{
  "num_hidden_layers": 13,
  "hidden_size": 160,
  "n_experts": 256,
  "experts_per_token": 4,
  "d_expert": 32,
  "d_shared_expert": 128,
  "hidden_act": "cubed_relu",
  "moe_layers": [2, 3, 4, 5, 6, 7, 8, 9, 10, 11, 12],
  "router_score": "sigmoid",
  "normalize_top_k": true,
  "routed_scale": 2.5,
  "balance_loss": 0.00018,
  "balance_bias": true,
  "router_logit_norm": 1.0,
  "n_groups": 4,
  "groups_per_token": 2,
  "init_std_router": 0.0268,
  "lr_router": 0.000296,
  "vocab_size": 4096,
  "norm": "rmsnorm",
  "norm_eps": 1e-06,
  "tie_word_embeddings": "early",
  "optimizer": "soap_variant",
  "learning_rate": 0.00765,
  "batch_tokens": [65536, 131072],
  "max_seq_len": 1024,
  "train_tokens": 788900000,
  "max_steps": 8090,
  "dataset": "wikipedia_en"
}
Below are experts of layer 3 (counted from 0) of a mixture-of-experts language model. Rows are named up (a neuron's input weights, with its number) and show model dimensions 0-159. Each number is 128 + 24 x the weight over its row's rms, rounded and kept within 0 to 255. Numbers have three digits each.
Before each expert's rows: a language model's description of what the expert responds to. This comes from a sample of Wikipedia text that the model never trained on.

# expert 31
Description: Name starts and list fragments. Capital initials and word pieces in names, lists and tables, such as Ch, J, R, Work-sh-op, affili-ate, plus to and years.
up0:135145109158194136127107130161122175138122125108126090155138143120111175123146101143166147088146145114155148151171165098165129135114124155137146137156141123134141109131171111128099139146125124109122095104117135150079107131100125125151137106111165118132149152106123112151153131136126127139140139163150113080126113125113129107114121139116090168160149131078111089117086112119126184113080121135115132137110159088125127167107137140170152097092124181119130108152123177135096099162175159
up1:160085106103171135175140133111120132086136145127093107162136163124152106141122143145096112130134139114149125143162105130140171116174104138155122101129121158111160128160133136123099089144124139131143111117108127137119143100113136061171130136138133101141138180114095132135105124146126099116116139184135153167091128078116116158103126151133085151127130130072133156146101085143085131156103142160111159107108144174135169122181132118133163127155145135142089148112129149124109162108139103
up2:130091106123126148131150093148128121122096139133087159135139129103091123103122152123153096126102159073135134114149129143145116124136113137134110124129143159090135098148117079116135114155126143090120130137154131121142121170095103139102088131165147110097129092132148137086120108132145193173091149057119118143079124130161122087113121103094095125130131109167153129138091092137157175128141137156140117111114082127144146144134124107152095097129155078152155158145134115139107150114183132
up3:175106121190140107152163176143111141108166157150119105115119112151126130119106114076139134140127147120120100103142108152073151146140109173113135096142122130142114100153093111117116115158130117153146141134109113121113121109109135070158134155155064156119116137134086117105136071135119109104111140135140113104157093113125116104115136110146106150139112128105175136078140087109117108149114116110077138113142126169132173125136114109154125080165153186116131125142134158148131116102131095
up4:120137126149122153173163126083155126141115095081109118155155123140148139133129157128118152144118148152155117127114097140109144146099125096077104112153148149099099145166115155108088130141129137126115104079108135120118141097123127099143167136134127140105092168095106095158126104143097139119105133127126200146125153141162066124125121133142112089119173116138136118115101140178139111136142201103107134119136145145146135105151144130079181122110139146153159107158123075112151142113142127
up5:125147154120145121169121130149120129113188140121097167137132177115135141130062113143117125139113125115123118139110062136145153127150141182172078113146123094151134159168099134152143152120146158122137105102129142147103136122143077114141148098166136181074130156111145120124141124153110128162150103119132135147120172118131142168129112139133105113097110143105103133113120111138092106140118101146154130124164118083147123098119093117144127151128116106145102145129132149099079137113201091
up6:100152119133157136129101116128137186123150103137131155136141134099123147094108152136173121151113183116111156090139110137190158157113090121142125092138136100128132145129124113127104139099100115137095111105156152192142133117124138150119093101132150144116129170157118112150116088120126200156119112107146135166118141105143101144132056146150123107179143175132117120134137115148127143135117123111111114104097089113119114094127139113130094149139160139123102119212139114119125159140123123
up7:143106146117161144139090126166101162089149104154117115151139112159143138152095119125145153150098167089146138090082105140197110104108168127143109096135101133166112104151126129127155121110112124137149151129135132126115114131156179068154134176107108129139133125080111147116136114089159130145121130087142086099119109099148124119123122181106107115167103138123141142114128148147117167141117124105108130140146104155144122135116125118106087109124142139177114091147179143131171153165161145
up8:159134134127089115166136133140154118131101138146143169136150149115137144141087102135112119146117106089125120106185151137124142123110152091122123073104123158127135152123155136147098094129164158059120115116163116148172132116158078114133092159128130136097165141105136119153162120153140116153134131107133173143165167142136134157126105079091120140139151122131078110111129094152146117140145130098156161065123143087160158133146104106159151102137106145123115103157154137119158166125123138

# expert 21
Description: Numbers in tables. Standalone numbers in table cells, coordinates, and statistics, often century prefixes or ages, such as 18, 5, 19, 20.
up1:135124178099079054125161136127114122140147097124137103126130146122141101139145154169116125110118140085119162123149152121076098167073142143117099111128113163133157102092136138137110136126143162122153126105136123132127148154134125110144089128110143127102116122158139075125127124133134090199128127147138134140157150101124102119116130179150126146140087160132110123108104099145153124154124083162092120106100145121098124101131104135123142131109175134117150169126174148093104143104188122
up2:156136119061115143157154100136094141092152102101148121159114106107111136078148120134113106093087175151143117133140182103110133105126142131112172128158121135150159125116157107111112162112145139141119161098143118168118128084114112116147136144126096112123144164169143151132145136062123136143129138113174192147150108134137138133095161098119092140099132156138099099122095089136125118113142137122092115114134166154135163138129139108130155143132123118134115129073109141094162110165130172
up3:143111134115096117095120131118139122084158134107100117111107091168130111161138107132084094156106142113134114141132151118121125107136116109120145127140106135134147137105134146129154119117099080107180115125112149146146125075124091122109091164177069162090105105162113143154099113093069151169155131142134161159137118112152103134166128128100119100149127088118112131097072140175137133146160129103156132150154157131141096148158123115109110160126138128131113108131203118110158122127135132
up4:145116132164169169176098097163105137138137105124163089144108162135129106089154087158158137121105142107125143128120147111158160109094109131136114163132126145127139088147127091121108128113144190136108117125128108138136182089103132103128171128157121101182117137116124101160081146134102110110111110128139143124083129125122149165123177109134112134119142152136115103119129123141120126101184131101140098096116169135144113181146139133135162082127165152148151164119107080149102107124111135
up5:136102126150086131139130124074121139114140107116140119148109162111176130139135122155138134108104175148148134129085153137138178123141141151116117152124128161143101157117152109128173122133085176196136109163107128149099149110157139160142107099168112153182068130125171160137117100090102137162121093171146129091143146134094141095110160120150113145111161120107133098094116128123172145093120142122145114114152172118153153156143148115144100120116098120119104118108135113160125124110116147
up6:107131082154117089151098188179143130089147139110092142116104093119160144107144132160118123170138137089155112139160127111119099082139144148120100142090135118144162110131100146154089144111074083125125125136093115130145162119107128102115136130156101103118131147135118132133105118161170131131121111126142092186153122133105085157099154102213096118090110126123124140123139117109106097108108139104116096118099106164120138120123122119111152155127137117150171111124133121121110096098144106
up7:180140096084127109122169153133107158113176094103148159128122201131120079107121116116184141102116114107119105109124154147113143109113116147131136106142092150140106100119140128083122122146109112113121105157140097159145109135113137141109133112122116127134176108116089112114104099133078102106097148134121157142118170136109087141111105128164149143167101159135121115098184145164086138095090137075133133120111137142122088090140144149139091136147114119138143159159104129128100141144111139
up8:121130097135128159118130134146145158126117145115158134163134140094145140101172102099132147128139123072187145106096155133164148106124076142187148141144156133138127086155131162102115128158169142091100161130136145144142146119171099148126118146120121124148105146102146140105164144132125097138144112124168124145136141118135140121097071131138122147122142141121129134114108128105121164080100154101085110142121147077104146113085120109126129142133145133147071150141122113202100158128139079
up9:116149169130101138146154139141119107114137110130157128106094127127107157133106133136121108111124105109162127145132146082110152120118106134130111128158144081107155138161174159129124151082180141149159127095137126156091142081107149149141166108173135194077126106143140121125133133136124085113125134118163117115111136117149098132105138120141119137111117112104163125103147081107085178179138151110091131119166153100093140155168103086141142104145098098144113137096139116090095127150100141

# expert 29
Description: L-sounds in foreign names. Word pieces with l, ol, al, il in names and foreign words, such as H-al-ey, ndomb-ol-o, Buen-os, Charl, Phil, and Polish or Czech letters.
up0:168143154126170120165176160151140140115131138121127127138119139113137169126076129183154135108109142097131128127148144132154154121132141128178131145139142089112124119119113106099102148159133135138112169133138090117158135125103096086122155125088159128144128171120149078120086122145159137172106123100150150103115095156145159120108150084090137110138147113096074110127122100155155101102121092157135110123143126116116156132141160109089121120165184147098083111160133087132151117124127107
up1:142108128076094118161144144095159106077150107115106172168145136137135143136151097149124164140105146117142122119120119161146096178124145175112093137121180150154082126066154161099123100142129137134129138110106156127124105134132116080140113156082100144101148136166115130141149123144092097160115101133171133126106187130133137142112142125088140133138130116098159121163125133144134134179156135159118125139099143098133140115119132136118093173129139093103159105117110126143160084129136099
up2:137101146136149168159133129122126141111121136119116152099104136142132157097119112100085117076168156134212111091126119127140112073107110138125151132097111094109093137136096145111106109144123125126138121120100127160096118125082151125122109176106089147148123107073101128141113094146126105137141111154103112126123088128111175122121168103096129108147139125099143127108116095135138104138114170153074138138156092134160083125134152155147122133105143139087160139084161147155157146133103140
up3:140071154128163127106151138137132128138155117149183210130122090110081108119121103132090126124092154124135151131143138084110139148128126117121150133129065112151098134171144077132146138109139138173121156174111135147152108091087156066158134170105116132099144151133121152115109084148136138127112165106105126112122135141093148101120131097147148094125137112132122127079125117096132085132149143136099170110116117096154154161139124110173102132147133117114127117111110138130144124118113124
up4:127150129126133173119116140135142157141107113152104206100161130104182114087144115108100118127148161118087083147163111133120119095136099166086122134154101157101130110134120129113183137160149129145144115121115142129107135118137125134110130089167135133168117152122139124170143127084141154092119117161164113084171147141133129108094077127162126138103121127074127137126142109130125112102108111135157135141128168148144143169123098155096132114148103106065162131120124138125128120141158085
up5:115094184136102126095122142128110126151138096118129113097098110088147152123125179114073142155117158133152134118130127140076076145168095118156090081138097125131083117137148126124145111117123129140115107110107117102078128124128101136086101145149107118094130097106147137134142142143158098105145123117091172155138138155097141124145160102112149117166112097161093165105118106164131098108142170140124108136138176071125143143130105099148129121114085135128100112147157141134162134163119137
up6:136138152146103144128133082124138120083084122163145119163143134112125165159168123122071104044144127144190097143183107113145158138122149137142148128145142132123115133152121168111138178145116113123127136122114117140134135120099145091112137148138127157104162146166130131165101129117120124118148140126163092154110136126167107079097115117106131095132128101114104125144114087104108078101106118140157156182133141118109178144128101143097143136158112135155147106132102107118135097147099142
up7:118140146124120134099168128128157165172164126121066147137113143150147155108081117144120144143126150136160075159122139119075079132146102133142122151135094130109127159136093127135137148123122113109143137173097153146149154126123108089077140118118113150084103148114122077118146117107109128131114101163144127157116083152132110097155135115125100161141118129139135103136082085174080114093130117099123136192172153117164144117099118136146151101146129143126124115115098123114098114102097120
up8:112126196100114117138163127137138091119099133114095144141120121123131137117127109164126162144109159092147095090142107091139089133146149116151174111148125130097154122189152100152133119114125141130133155079156140156100147129101143116113152153142114098081120146156139148138101136097192095164127124100138126122116123126134113132152127129124106122176077129114134122137121110132158086158124146133139111140108091116109165147125109130071110118114142146140100159146177106132155171149107190

# expert 63
Description: Table cell separators. Pipe separators between numeric table cells, and the inal of Quarterfinal or Semifinal, plus 0; and general.
up0:139107132157085106173109133120115114093120116132086157163104138141165105121126090114153112086131143097109121081120170121075145153147107111150148104129098139142138096146148129163122126102117123106105136111108148122123099108130133130119148137158077137140098154117112145132089122111156132191128154132161184132168138132181132087135141119156151112112110158130127139094089117163179143112137114136119097145140164115102157148129127141151098149089152140148084138144109147140168099115085132
up1:169121100121119126145158116122129124092125134142184104176087145110191157155155115101114135136134119135114135100126149145114121140082121092139084146157039118151148104152148098142133109156095108152137162125133137110135109146128081101139137091102138129082111157107175103156152130114092118114150114150128108161108152105165138107092136169148130099107142147148162108110135123111134122104152118125125168123132159123118164133117149129145135108161158183154149156126094134133130113118111147
up2:140077131106118109094127122131119200074122113132083095171121114104123160149116111129116139152143163135090158096180097085128138115127128120163133139129120183142147143163144102151122146121143138129118131121107084169104098136104109126161105131094171115115069087138138152116086147098076090150116113126143124113141157162114127131119181146115111112146149161127135126118105123128154126151110128103146125146081114152138121131095143152139143151075125141122127145091152144131136109146127156
up3:146116140106127135167152132106144109125111125094122093133124106156164140159136103134148079110114199159141111103104117127096182095149088115122122097133171127173125114137155088109103134122133107101126148146157095117093108130124145132106126110132111109158114123115128167152092100138141102134150131151122105192163143160098117145111163140152128131140118184171142133109147067126123100123081145104146132149151102137155142105161148133130118136067120168141108157109158131146123105137112133
up4:144116119156116092138163130109110147153134144120160099148142129141158102114154142099114123132113127137114156138121166126138129183115097142144112132120112164112114125137114133173156136093123153111109111149132143124110115160130146114088173187116114121132107111150143138149101144134128125084071144183121123123094129135156144092140149143176144137130113109132149159089152106140152115162135150173164121134136175102196136149125150158073170138151124143163135148130166098145116132156166180
up5:119096106159117116140167110152159167096112138151102091128116132121139099088115134127085159137124126115090124101096111174105122153124137109150115129138145157075132135097147127125128153146166116162149152168116134110131135098074133097104154150088119124137131143115129121097099118120157100138127142159171156140118161096186171111178156146118089126142191110116113155148071124160142123089132092104129121138077148095125157107116131131115110130135126143090152164130150120127125106122118125
up6:112116093131107129113130132085151150127099125169120170144073137158162144108105137150117132093175162144154116095096109122108122135123143088140164144105091095096164156132161140158119091170139135139097139129111129160075134124112173129162112131122121090119139105128142098150103108143126139152149119167165096132163124074110156160153151155126152137127141102178133111113133111136117124122121145142123115132076104128149179136169125162122093136131153099134098112118157130128082091115126116
up7:129153104144145143122079124153147113132127116156110136119134168103131120162186091084121141145147156115134140097133131150095155136127082108159118093138095141139169135153136114081134134114145159067133138123103161151139132085117097099132114131107178127159114096156137091131126128079140160156121123143108138139140098138127099101104135078119146160110161149091155103144106136132106171114127107118144136132188094130132129145133117163131107125132110136177140101082124100168106114165147107
up8:143119101135132137082113111152105166134143079168143139129147132159050103116131128119115146156110123094126122143107120140075092141113135183137151111146093135118161097142124110188175118125124133147149148114100120122143113144093116104098144124194110103127133144113139175133121177113129089108101089184163137093109126125145129112118133119115132147149108126114121148081127125113120093156111134116145123139090134138121136141083121128140140158100095138109135137162139117195122152155113120

# expert 39
Description: Initial letter L. Single letters, chiefly L, starting names and words, as in L·ast, L·emmon, L·uke, Women's, Hard.
up0:132095115099109107149118136117109119146134141094116158088179135146080156128144106136179080139100099119140116128134159120128132128130117124101157111146126095098107068129129096165114117144112140092132136134136107158143099125095125137122173087137061093089131096124117148164121118147158150120131107123142134120111152139115106154162121146138129126116136091139121119124092134122081071184120141096158113135110121103119112150080074143129128118120091131119136142135119159163119165116114189
up1:115118098131130106124168134134156125122197127098061129145107161147081122114116102124115103138128105122149122146113086150115146088113114135129141087148135124142121135150141102165119128102141112091128118133171117134165108122107120098120111105144185162114128176129129106110118098144115083111094162136152169124125142114088145122141114152098081158095124106110104142130161125135153097069124123132157095148178116130112155138122120192111085114160117134128137130158167125116130124153094140
up2:109101111107143134094134153098097170107126131115099126099139133144139117138126125121106163166133123154132144140140129111115092132162139118100137071102078094142113132089169176108117098147131114126133118115095140185099136146093090127132102168150126131101173157126112147154129129096097106133114147122088119119149125106155130169096070162115108086120100101127183110169106128132110135159160167130140142121145169116068128133135101111130129135131135113158134133148096131131114138094150173
up3:194127110101128098152110112075151146123125106139152123140120094150126134119121117137128084167163148117144134142132125140130180156131165146122105119133088128082127157123099148144134103131136154084108129093144144125127115143083130179152086165117147139114170096110158079145117097104148087106134141131121124155162146138167129087124164119104095115178127112087168101130096100105127135133127108143134145108096133138141143118112148141134071183118148164115119137127113151121130154164126102
up4:129112115129095133089142111157116142163151119128191138111098121102167115082102106135152127098130169146145138164098141145099144116111085094120116134144128098123141093098112169123117132122149139120147128138132149159100146166118108134117129130110106118079118139135177135123100117124092148113135189122114164129135162126157100166139140183093090152132105120130115107187122116141146162112109140129118157097176144125157139141146092157167105074130101076117142137118115100114118114159128139
up5:130128094117098146159139132120189155095133116133127086133093127102114142122113134163120113159129139103162155141164129115141136112170104139099166159152122151117097122134127152133117180165096115094132122158122100124154118053086125105123163156128112118120136116122103126099099126127135171142135126110123130114146097112119114074192125148122161116144158122097126140086089111123131123095103168148108080116123107127148107090132137142141122121110108201117120132160159114131132172146112153
up6:128144105164110120118127125116147134098146126098097130153135092087142135111114122126149123128140144087151122109134111130137132113146106091170094111133120111172160131191138151132087139149119143187124127148102150177085105109091141115100122096164115135113120151129099180118155132151154121147166151149146156125096172125141160128134174149151138117106147132116109145100174098123110077141080156177120155123146096128128157131106109093133130109108131134158135157166091108142157104150142097
up7:138097152118099141138100130119088097099115125128110140111139137134092122111121127143113105118149162110164151100122107131125128186147136103110153146123133138137142138109133116130088141110101153140139146168141132145102110160102120107126091134133108150126186112162140181061048107101118150170136194109120131108157135084090115119133108132158103085138105124096120115130167115097120114096103143142149125145148143121124126144100097177138112103104168109140147138094147105107080125143115138
up8:156103119128116157114086152155124156123147143113087135124145123094101120115156119073133124136123172159117130158146134149126102099106104142070101090138135125133118135146081118135096147132140106122084125128122132161140138147108099131103093155149149105106084092145112105139154124123143137132096182140171135096106134088092148150138147130145119103156111110117163150145104142144120104148145208171136135147134158119074107118113141103134109139130133112121108145127140130136098086177188145

# expert 38
Description: Conjunctions in sports text. The connectives and, to, but, and list dashes joining clauses, often in sports and results text, as in points awarded to.
up0:145121159146154135150128105130113151122138125122139119105132074168138154101156138143135126117115135121175140124080140148137131124129153151060113140118118118099104167131102151134080120133098135118099125139104135117116163141128107108096168175124108102138142116136091172162130098076102127137133170143167102096064120143118111123127132116159107116142110104142131110144083092124102115156136140117139084189125102139148092120147134169147129134153172174129142136159140155092148122158131169
up1:152115117155128126134104124141148175124135106141155152186102131139125113128129127103116092137133164085151089136150153144118140112127117146121137140106108123073133107106119150142155108089066107164114161129126100211114085147106108125132098155119101162133132136112121135151136096075126142103121145113165160112143102124147130127139086147112144111126072135163108139107120102154160143115143134098140155119130119117147162105135151115108112087120134151145143146111115128141201112153107186
up2:152101160110112122146108132104120145165091133152132080154132101126137143168076145071147110090103135089118099107143126105141196154167119149110118081158099144150122085141123121117128119112133101107132114166131111106095140092112120197146133163120103140120134152147104095105111109117132136114124096115120137135142144140132102132121131126192134146140105127091133135086067138123113140122124159155138091119100096108132123104113128129171157124155106159122131119114124122135093094148124183
up3:136124137166194125154159117115142166111138105105133142124149096078127102152115080147142141144130151066136125144108121104125150118117096156147103154124087140127122100120134133116099145096124153135130150124111084125116089100088109125095119138119082128135132139116118135090119078138137155105034147122129143116146141129105118155125125175125107143117132128144096146125116097151122136148135102184150114118100067111153160120103129144160105138174151143114097167119143130157116108150112120
up4:133187140100138142121088154092134097092117113114131123128141144149140138148120098162159148128135135167131082102112135146103089148147135092144131101100128143124139120195106113171109116139130140100110148145139119128088086134097116088109121156129075121144155078131164146133140117140146135158161149155146108120107124134116118195167145094125093106165110105156119104147143162132123115117142135162148116068145094114160106153114105155112110160099098151133143094107120136157111134142098121
up5:109141107119101124152120138144154147097134134133134161129147140099161117159126123116161132125111174106160110138120118099066156110077135150102137135126095180132092125149105143145138152168087111122123119156088113124131085146125138127113136123103108144109136084073151130125133122101132177118165122133120136117139151124119123101155135131145147156121133131104094130088155121078096144083091193125134141158112140090097123115106129148164131096132094119070135177098125159117104117163097115
up6:111098107138141159138150109114134169143132107102152138140156138158096081121139119133079110145087179121111080157101152124142100113139128148141126118111126086109154145074118163152135107103139149161127095140137141175112135096161106115139109099137127128122064117112118125116103103079136100170118131091092120136141139143069130160141144108111128086145070131129159125125120112168143117122133163139126085120114111109142131137159165123157102148164095142117160144156153135175113135143139112
up7:145106123148165132136142154121136117144127134153159103153124141130169096140126146115146094131138150132153104128117079116105140105107132182137126121144102141084082149169100139108151123113104100114101122099122108129120145118081170105082098108115144111127136117086139117113114114156139141172086103116155120137106130177108127120185098132093120148151101083081124147148165150116132137104106125064114091117114163107177122130127153138139115140081102112090177138158109105150145129130135107
up8:151093143122105140117166124093129110085143081138119128159171117143138151110108160135115134178134136113121115143147132110121108116083122155148162128155128111138105082139130135126109135123148090123117170188154168152082108126118154116133116113116115072112131118135125150154058103119121142117175170135098124168118123141122096128145089111108148144087100078130095113150137142143126145119122167144174131077101112157159114150139111122150127125171081085115144136129121114112149136102130136

# expert 25
Description: Adjective stems before -ic. Word-initial stems completed by -ic or -ical, such as analyt-ic, graph-ic, scen-ic, com-ic, plus att, techn, art, human, social.
up0:173110162114154127115121127124108138119151095099121162102139135124145111104138126110102109136121147109100142149104127143115161143112104155132123134161105116109149091165128130189120126137124103145087119069093125154133132126133097128125125115155087130159154127073102105111122153127126129137111162084161124137111141177125147140161106092157133111159122139138091091120099149145105105131146179163145148121144163108121143172091208107093133127135103117129170149112107124137126099177100098
up1:109105118137104142206172129135130119120119088148132159112151114137111164133091162128194137183098135129146167169145093119107135075153127128086108086147139147163108131162096098136118128134141143097100133135131123099146125111106093138090144143151146143094131147120127158103147096099095091125131102169121137131108114122125107127111104108153130155124148139098178145092120102126079112162157124108107151125126119136136132089125142110133102130128154140155125122166117100111107186157114137
up2:110135136122154141144148137146195143117125098156099107148166173085151137122105177122133139116107180126121156146145098146158138120140137134119168111144115105137150144122137162111134142145047136126139112175117144154147141090119091128096091105150153109135137169124146118121157117053129122110135128128119071118119124116123132113100110124109118123108097094088125091163085100125116162108126157168131123133133128154123132146114158131159092112154160112123098109078155150139141117144132102
up3:149117117095116138139137121108084115108132153156156150165175146142124167085141110161118145104182139127107121147136170148145132156179107113112140106130111143142119122104151110059107114099131096129156123085126102115113120093141134114142114125115135088118139123111113113141136131138195110096146101102160137126109142133156161154120159139139150141204123118134144115102152123161111135117139147126149084127134177121151143155112154123131124112133124142123142150158183127122159138118212138
up4:142133093056082146112171159114147079127140106143153124151129111151096130155144121121159120163095127151122098092136125066119136152099132122117116065114145114159157100107141118160146112108163124121114105126151116157094163125119117120125117122133167090113096134097129120112158128117096138117089137105192145152153114125147130107105119098171101112153100168154101110144114140109134121134171125117123105134174164139127143129093085137119157126157104147144162145148140153123148103111157128
up5:111132148139131148118128128118119127132158118106121157181143134099095109108143099119169076100143154149151089097142097135099113153135157149116103174134126130127106123128122145142112171151123133118124145137146103167120117139127148151162135137158108145088168123153097130155089156168127173127111119180163141108114138174126142082130152117122121132143088145059117136116142112127109141103131153187173149167124102121117128138091060099091144126097125107113140127116100146109148131087121108
up6:133137168110152096179144138148112162160118131107101146129149129135154121109123125125142171146124133102160144146120128164149164108143141132134123132155105095146112167152121122089149146135142145091119183117096160124139105113133105164100077178108146131103064091146113138072114085109108127139136127171172106112137112114130108132147095154123138142150112134128088150123111132133089067176151130095120159160135123165166131116175153132120093149122164150149144145132142114130134135101128133
up7:129118146125144173111148101140096093142119124122124154114120157129158143146122118159096138118132136131079116133120078116116144173158125133137101138114130130100127122103122084143145132124109057125121156079087155172128097127112132103152130125103159127113181126116128101151148160126140086150089155098150138140139148085114148143098142142082103142105124086122136134113094110118153121121127117126118125148205152112137157168141146142133079172171153115118168150175116163137132150129151137
up8:102117105122148168140111082108141130102106140134148121150147098105176131152137142114145117115116136132144130120154095138150100121095132116110130153110157091149148143113086144145156155065120119161162114101110088145150134108148144105123132116098138140116106152125169108135123087107126154155144107136115144130114135091173150138077136096155136183066084142131138088106136088140121110139160167140129149130117116112146157077140102139156104128143109069126157125160133127147107165110135080

# expert 0
Description: Indefinite article a/an. The articles a, an and capital A after prepositions or verbs like is, as, in, with, plus did, does, another.
up0:132101107161081118076088147101140135148133116130137094112102119129104136113141146142141096095167140138115065111129110111129127106153110136119113152122103119119116149112157092140132116124177129122096091132109136135106141165125166117151127149133118100104129113171141124132180148085173150132086141117110116121111127112104110104128121084154137159129136141132147168138119095163055172124110173123151143134155165144145138124159084080165138152129142161127145111121140138097139104158182124
up1:134106068098099078143134145115087140129150139143112136161150107134174166137108114107135166150154142131159166136118104154104147141145129091134166110129109133178126142124142130131112098110128126167152136109133165113102114172127126106129141150156137115116082127131168166115144152150186123092118177106156109148168077109098115151124132140117171125114130118141123123110133100125106166150134127113070138100108137155108155138156106112131137135139131172151160124136105078130118116175150085
up2:121142129110133122082114113138129101119125132122084131127116119180161138123161107076142083155154111139149117148107123128149153134110123167110114092130135145106151082152113090132087086136112125117162127161104113100085156131102146118128143143107106152172167148113139131104167109143121136129123115156149131173133146127099123120125072125128129089109143196106096110095148092136086105108095114126119141124153144108113182182095145143127135144134080101130130126130129124122137111152194118
up3:136129130070111108150117104155119096120149097128109137124097133175145143105116124094156096139166173107117112145154138103135128169143135151131146105108128121103104122166139127088124073047109144170168112109099135125107104150093149109098147167098162122090162147129134151113087118113135124144133121150115150107121114158122116129152096136105142146102161134112131143091162064123074162140112176127136154114116118091144144129153098159108129141108132133115098105124142128119132163103114134
up4:116126144137162134134116135137119140121123100106137124125155109099128161107137116123135134112158133128126144173169175160143118150091115131116139140132128144100101155088140128165117130143137163181100085117138129110099161114113159070163087119102115085127134173131149121142139136187091141145166098132123107101131174128099110164122102125127140137141144138136140152152136099131084095136171172127156153133104143102101183148146134096132150139167059094149108107131133113130116145168155128
up5:086113129134122128129098140117103128109171144127147134138129126150155123124160114097157132148172166135142129142168148115127141156139131149082121110117161172127170058096130147093132158139139161122120147089084125128149111125130147133128136133179106151112150174135121104143110141173143154100056139103143149137148104125115133123120164138079149127108128155128157098079112116096104111141165097138131160132140149124106165133134089160103172125186152127165126138127134101122116097120141102
up6:126120099149135125128096168126131110088123076112116103142133089153085177159123131140091150154148135115105104141128090135115163121096117146151070109124109140156118105140125116147104115099131121099116170178125100124130083118131095090103130149126093104083108120102126103097168151117127096105138104136167079144153132139099185102093136153135120117131125127110118130123118092102101120087139115075140112125112145144116135157138137161130081123120093117181161112164150124110150126121117144
up7:112080192098110141092118140159157118099125132132135114155117149140118101129117126110084130124125130111121160119125098111106134124133091164090097156130139144098101100160138134096182139109167158156160139166145147092092134139108125139130086143167147148157105127123128120088144111127092133153155109129111088162134158150093122129126076099112152156153139125151103136126164118144143110099091148097120123117180117122091145133109105130164157162132149140119137167122089187133135153138150150
up8:146113141095107177110137121117134133139130131143133144164120112167099136089130146113123128159106143076132146146129133144139129145154111121117129150136157098089095145129122131131133129157145179117147139123184131083151129121125121090102130114194133151190172139116117159128158106163162107147147089118118113161098115122091185112103106134138073139110111146080110132127120102144168079135133131120134142072154094124169150112117140143105131148174137132099120123144124131086119161139157131